From a checkpoint of a small mixture-of-experts model trained on Wikipedia: vocabulary 8192.
Below are experts of layer 8 (counted from 0) of a mixture-of-experts language model. Rows are named router (the router's row for the expert), gate (a neuron's input weights, with its number), up (a neuron's input weights, with its number) and show model dimensions 64-127. Each number is 128 + 32 x the weight over its row's rms, rounded and kept within 0 to 255. Numbers have three digits each.
Before each expert's rows: "mostly gets" lists some tokens that are sent to it at least half of the time. This comes from a sample of Wikipedia text that the model never trained on.

# expert 16
mostly gets: " households", " median", " aged", " income", " (−", " £"
router:081093090146144074166108117095161140103148109130078129150167093154167147112170155105081128168165118086162143134068037099086140184195156095108113105070135153143173116132113160151123148101156143
gate0:045074079152148124118095068105134100082052099093180131098139149172091160096163138161112078100121158149125203160085118153101119075109129131131107144119141106106104124114073192091169119102147182
up0:072170129110146084114087113088145127133146177139156078151139137095056082127147160134090090173188175166127131125190123160110147171104159163147123138132105147099178096115155127174156102118079171
gate1:125158109126102104103079149143190130135116139169078161075154158134139109100161111146045155054110146098096105108146124161094114114157094116116165156131071095123156124080127145157102185099080112
up1:156130156161150180098096139192096095156101164079121100125135131135160132086167102170121133144160130160102118102084073189090142076156124061165135139091141190108088063132172098108136116067135127
gate2:127149094167164114105112067200136118095160089133173096132109109152095144155136115123094121158141150145058080142117092123141108094139088136160117145122140103132136134131163126122144092161131239
up2:125132155113170147128099128122146095153111095159132126119102157076136118152115097084116150174134185157142130108135200161134121115130115092097128150076091144120106164060095118167099181186115067
gate3:125125163141121101140156157131169098064079172097154104151079116123181148122129126125167138129050133119158139084115165108191031137070129072128118125117114102110162175151135159095129109078125085
up3:207147107135122122115111087112095114171153101152092103100168134149132129115161139132069142118146110096141085091145127130082073156094191181152153105127156119099085063159127094117116199111090144
gate4:125166090123195114144086080125119154101067179111159093140180116114099117104081111154177102171140094099085151091132085110090165125102086082086090105114124140091184157132104143177106159096092139
up4:099165118127083161190125104163158099174058107087114160154106175161134124139142112155077168120133190112124131183153138114109060137161154153147179140150122150110095132112125123103128147146110070

# expert 18
mostly gets: " John", " Mc", " William", " James", " Robert", " Gar"
router:139154056143145125103130145134133143072168153174071071098156097175154089149147155112120114145067117146153087138076076104110129126148113122122111124070129149141153109186138117145113132095124149
gate0:119132101137103161045133110123139091100136177151120055090109130141157134173139076112122151104126159129158106084125102067133160140122135074120086119100170120137154171114235148107140087135177159
up0:094170094135114109109101126104079166092094138077122136147103100101077188125129136111105184145124120105160098149124176096154143150118184129178135130106105098145122143131151164073133106146109146
gate1:110177129154118100130111153107110185114122105118136111099116148151137151142139082113078156122140185155123133132140189102134179088114136133127155065151102132103051111098099224204147063134114143
up1:155101132113104121120172104086089181106123113106073173143130111140153109131149073120131154165107160165162151140109124115131120031120087167165190009118125196098095135111091155099122153099062197
gate2:170137120170116149171152180156139126119146136144133063111150097107196153135129163072116110100102065090177122170164153157163094188072137144086067120168128071131119154110135123131228183184090138
up2:106074140173105173073159135159093108129138160104094120141077117148147110155167162123145144103176125102060101167103154135124128149186080156075095133078137106118139129144131174105070055109125125
gate3:138166148121090133094138146103142094125189098059164108114153171200081099124165161098142175076049206149172081105097111102165115165180146106159160153130141148170122134206121134114119150114063150
up3:038133156087145152087149092070088102100129058104086108102115148082162174076169149166115178099121109146117165122138111100121156143132128105091133108150144082111097171139124146107126208093041177
gate4:152147111062121086136119121129114174105167168155166096142137117090165120124159089152059112138150149152151100117055124116127149115135165191073112106085099081063127111191073092140100089148164136
up4:129114093188123145154132188123145121096084092104124184123147110144074169159085207067175165166153129144116127125111088133088107167105050115206131125183148186133083105106155133117121107131074163

# expert 14
mostly gets: " touchdown", " lb", " Street", " Squadron", " Avenue", " yards"
router:093124079126175106128145134075188153119132150167115099115153084174143138177180150140053147179157104101115117173111101103118128090127144130110071123118124132139146051146147091163153104122135124
gate0:115129137151158141148138161057088133125126096169130108067163154215100183153151117119096098096109132144110139128161151125095152157158147110149095134090068159111153125133158093124074131185168079
up0:161145072121113129179146119083114114127105156134116148217087142116076113119110114103133100160166143151102125081104098118131128193117159140175110146101168131097102126201142151147128143177139152
gate1:093051083122107077142123102149125169124103178128123091134112103128127066139129125161137132205169142125037140165147121135115229112153079145163141135103175154198094128092167094118148053114098103
up1:133029131054121117122152118084131168158100136114122131109153109148116099137145141172101145184160136118110100183092094126109141106115148138140109133160184124156124120126081172149108138144099126
gate2:112153125168095138117121112089103104161090132157082080080072146139123102107109108176141146158126155088123155123089138104202144094123174089063171147148150139175142104096135115174140151146134177
up2:090113152149114090131153141091074208158132125142121081129142106161135058136123144135089120109183188093145141096120171140162154081122167135094086198186118104133168119111125141155120123120075111
gate3:155102111158109072132096107159161177179159155068152155165095105159132069115116146099079035173132055095162129154145143104082125112179113127151075088122141174150096114145084080144091153159147169
up3:163126131097150131151116121152097128099197114079140116130116163157130128158139107119159107167224077078161164102111156091134086126130116167156084144117097106070076103113117151131077130102151142
gate4:166114151154130216123190143128163159130163130134127148111116173183087123129153100109149255146137125138095078154144101117104115173179149130146148147104091123158114100136138108114087090179143137
up4:148144128140109143091124154152186143096166110160150144100046098170154116148153171190095141123130090120123044108110036182121143069096161121160129115146091107115141139087086150071160069145127149

# expert 32
mostly gets: " @", " MF", " pm", " Win", " DF", " Feb"
router:089126082091169113107134147051107148107151172188136112134186104159150112153161177080114158152159155111147115173102106103076129094151160115104093141106109147143132095138117121162117102112112112
gate0:071104128153204035123146107110139112127195172102091188123110129115150097083160157103116173133177115127172152101143113178155091134183174113157112093145151161095092151091065042107101132159151077
up0:188194160099151125159137076137167120173155132152092080153123117122087159154090098140163169179190101170117085110180165163123127159111095125089100080095144164146115104067158091153148150110149083
gate1:147147150138118107092177124127099130103113157107143157151176082093114116165073164114126077165161127145110091057160107114091111137161071102076166119135074145089128150138140091163149131166172131
up1:117089137146089081059099124183151192106064116130117140092162088105155088119147129140115122145132128138131132121165141136076170120081119181108068142154115104135110147110081148124154176159168123
gate2:141159069154125117093121178117120068134158143108118066092151132145095150154122104105125200141151182086141150168142130123137181116142090154085130134131132126124135083143130131131175110141118159
up2:166071163142098161117168116087076147123174104095105138167138143096179096132084156104146083160125115129094176088161153151121061143148081076129128141092093172143114181118169144099118054134115099
gate3:120132129119131159097141159102093192117204126106085142154102125124129084117113145105110101217137133160204108115177100197124143117175102122115136126159163157107178169145137139072063162116148148
up3:118124144079110117126128119126110142102080130178131122112190130103173152091118155163123168104109210083086139123093131128117124142102096068141077116125044111131084061122078053192139103165115125
gate4:115103104173139162168120139136105076107154137121098192135217092086152151099092156166144116079103151126157066158129174125074095127103146125164120118196089152143142140114137120147063077137151122
up4:120129114121138158068164098131152140137092178189128143139055117157120139152053111130115083197128113097095195093140117103107197104188151121135148170161119108069127133123159160090128094101167130

# expert 3
mostly gets: "):", ":", " www", " Animalia", ".:", " Died"
router:094115086154158088130120181113130127137097128177110090124145099146161142162185181129119138129109133144154093167123097115109124153174125078097113085114138119142123112133120119115163145123086095
gate0:088137134073132190147153142111165131163091107158151086119120136098151122069163094149097115132119126158117121150113160145232105165175161072113087066144113101128078163112159148173155146126138144
up0:133115162170092114150149183113132116077136148123118088115138179089123123138137124127150086028070163143164148118156127087192167122180082119186119132135130110155106157139104131110100106087148169
gate1:182111169169189126141121140159118142142169100105119182149117088122092175122111211094098182073186143119110094131083128127113139109088123173157132129148141099143216093083109136121114159107196119
up1:108138080101098103090138146160140131129124102110171093126101141119141104136135075133186065170131139164064146117077158148151133091122146095070117170091136129099034143107148160111089125141034135
gate2:137064155150200161161098171097135114129123094147131126070165073119146143130075204163124122150177072075156139129105168123079131196156135166135151142097160203153124126116151168177158137154151193
up2:092094126076106131113091120138177053118163125112114126103158133144159104145112123151146140140123081067167171089137147188087160175165148103142162165107112154105111071139073145105128159175105169
gate3:145113181143135097117109129107097149154116071115104160146145142180098095099138122111077147152075112166121130141126098137151123143141131182115066113119110192137047141115062146149144094138111151
up3:147183160102128113116096121133086128109088075089158142139164081184091115094155164111100145147102140146115084149153067125158127139075200206126124088123088186148098115065129139154167117059090143
gate4:135113146143181053129096168170197093130139134153123170137110086128167099137181098144138099122117063123116147180140152103146073088173121149146082142110108108102082087167114123158103157099222117
up4:137080161159158083175162104110130097114057134080115132137116094161128115179117078161130117141106160070072179055174172151140102155128137120204104194174108160132081105113138136142132174145159085

# expert 4
mostly gets: "\",", ",\"", ",", " where", "),", " ,"
router:151080023140153110147164185107127144110125156143105075092162127173172151157171194127094169132141127153157124102098100124156124138149084143106097072061100176162131073129136126166153159103086138
gate0:131087121107142109117105166115158089154142125124095145098088104136090125162089106147138108162142183163101183157179129165077130114074151108135162087159147148095087089123105164122154144162091155
up0:087099105160185100139147129132168133118085135157166156162163110143145085154123119177095170122172165117092071062114135092156096103100110184173134126159074105077092143135114090127122159092104141
gate1:108097158104126155107084122119106104199119136183123134170129133139161080190118150207143103138140124112108113117134088142184134116107141131135149130091202070128090148061122114125177119147104064
up1:128160131121145129160092150176135145161098159109123131088114082163111141132122127107143172120151162156101131159131122113104163169113169085162112159196113151167136103047057168134087138156104129
gate2:129053093172142164070089151081127156157177176101100125085145172143102106214158091121138116057127144108098154084126140114129095109204142120143143137141160115068138092166124135105102105086161181
up2:122133126061179182127130144118196144151103133149109133088085160106050111091109149138139059072103132161185156202098133118133129108074102183143149055096112147110133058182111149138121082101121120
gate3:165054093147131103077094162115162122069097145123116137139138180138162162142159177084135099111081144162132126152106130089091049096166098149171105145133136139116170148176080109138167139151131188
up3:132154134133163156089092173143160130095091150137088149119050183119139187137161162087133151081102174205121117165129084091089081151127084153135122120167198126096159125145093113119141093174120144
gate4:114062134145166186047094132107135099164074139121149178183138156173172123174095181113146156140160133122133132142126152091132081080117167178126104142127176147162100127131115119135153182144121138
up4:136165124148096139146102095136093195200188087106115092078168083112121084102190128146153085170133190108092147100094106162080195148150158123125144141157137121136154157085107100138099118116206132

# expert 25
mostly gets: " Sch", " Phys", " Stud", " phys", " Arch", " Ap"
router:133128101099135063125145160131106165112144189124069090068131065172167129153168156110083150159110115118122161141113064100093091106166104115105094124117064147138187105149115158126106142108141148
gate0:148119102127101131130121168114145129045085055075137100121154168209157104138174084148104106115159159097137121071139074120071081101151087140113086183124104145156120126149062169133164099135135202
up0:165114180167170133138107108092168140126098099157176155132102157099125183092151194123087158130108076112116109128067056133149083135159171082130138099155183183115185172116057136155105166152131122
gate1:153134086107167089090077173149183155149090153165145108107071126141080138117093110133091130127159146180122126102167108098077129129086121120178074143117107160190132145121246113179130132114136174
up1:128160116183071157106131156106103080131102136155071163135166124101115136101145162123163099094079120134102163109102086145127093207142060110038168197160101164060103103150084135063104098164182101
gate2:129075117141091125150108129139180083104156190105111085178104114116140048179124133120062094135059179105179058140106120110096123167077153109106141113103070140145185159153050142144094129139153136
up2:088166154081085084178124115129100131144102077134161144090107111108161146125111137121123077193125143149112152146167130064097142117163060056113094074166117130134090180087116115119134171136104143
gate3:090159196153131140120118154129106118129135126140138135104164156136183181159174169152068112153148087106097102130035124089085062074123099109076104171141132201165115173109144135141069094172183161
up3:142048124156131148107141164096068118163148097176089107102081196131136199124091140143132200143104065102131114114142093142198076082124097115133100137101140080135104169145111100121132122140112101
gate4:145084083096143121122154109138112081099160105121089149116124140151137130097142163059185051108026134117094136122121144168193153131121129068163146141180209204112092149124126174100165098132112145
up4:073093197180182174077149105125089195117124196117156153146143106179108130100093129155166147172101131075163113125155103096117133128146147111112123121111128111158083128089148161102198206140130108

# expert 28
mostly gets: " Soc", " SC", " Tig", " Ste", " Fed", " SV"
router:104137023106191128158154131096121114136082206152101123117169074169135180163129119120099138171125148109099092189105073072116148107128133135110069098128058128116180107144135109110125133099098107
gate0:121173122173146082154088168174124085141180108112080174170141083152067107085087151121104124201145100115201109110114145125131153167126169174146154178092125174113118133156085138091116105102119191
up0:080134112167135147095045079083102128139104152174122157091168102100153047149094103141108152193080117179151104155127154191077102079129114114100146076095106146097147141128136096095175166126148100
gate1:127134103170126084041154166113154101117156139099134154128111118135119122153150132182115134115198070128155084097131181084115071064081141113122146088107130146185126135153134195177095173106153114
up1:115201116151155198156183102163158165157178116161127115164132093138094124060111173147167193155164157097089107087104059104088183138142207111082123169166083126106145101095147165127153138113108135
gate2:086115088119171150142160155118180121127122131117087127122169129073149092174111116087083152099186163176083131133130137141100138171118125114162195137058128108156093119102133104140097119127144109
up2:103128124137135180168115111133124178107120155197142114202098165110127157100112180097162130128161151177122125147145100093109171140110158104194055090153099122082140133158152161128153130151136107
gate3:107198122093105122116144224147158145173149105106104076090123189171138109168124139113180031089111201092134157159114131099122172120100147125171116109112096141118121122089108170158177193130099153
up3:142186132175073137147218177081123082129122155158106102024093141127094103097133107163152179121070110082154143174101105133140117161155129156098131103163147178151108164094129174107110100161098144
gate4:099084106089086123140131118139177088164124106117074147144147134083132167128167131133151135086157115098098141121111140149172160151102091116115071162097071108111103188167179132130067173166162224
up4:111161114143094118123132062166129066159149109058089057146120114078214122127147087136106174040094136196152060220157115159144116110134140094054088073105131151145116109146108148107106117142122144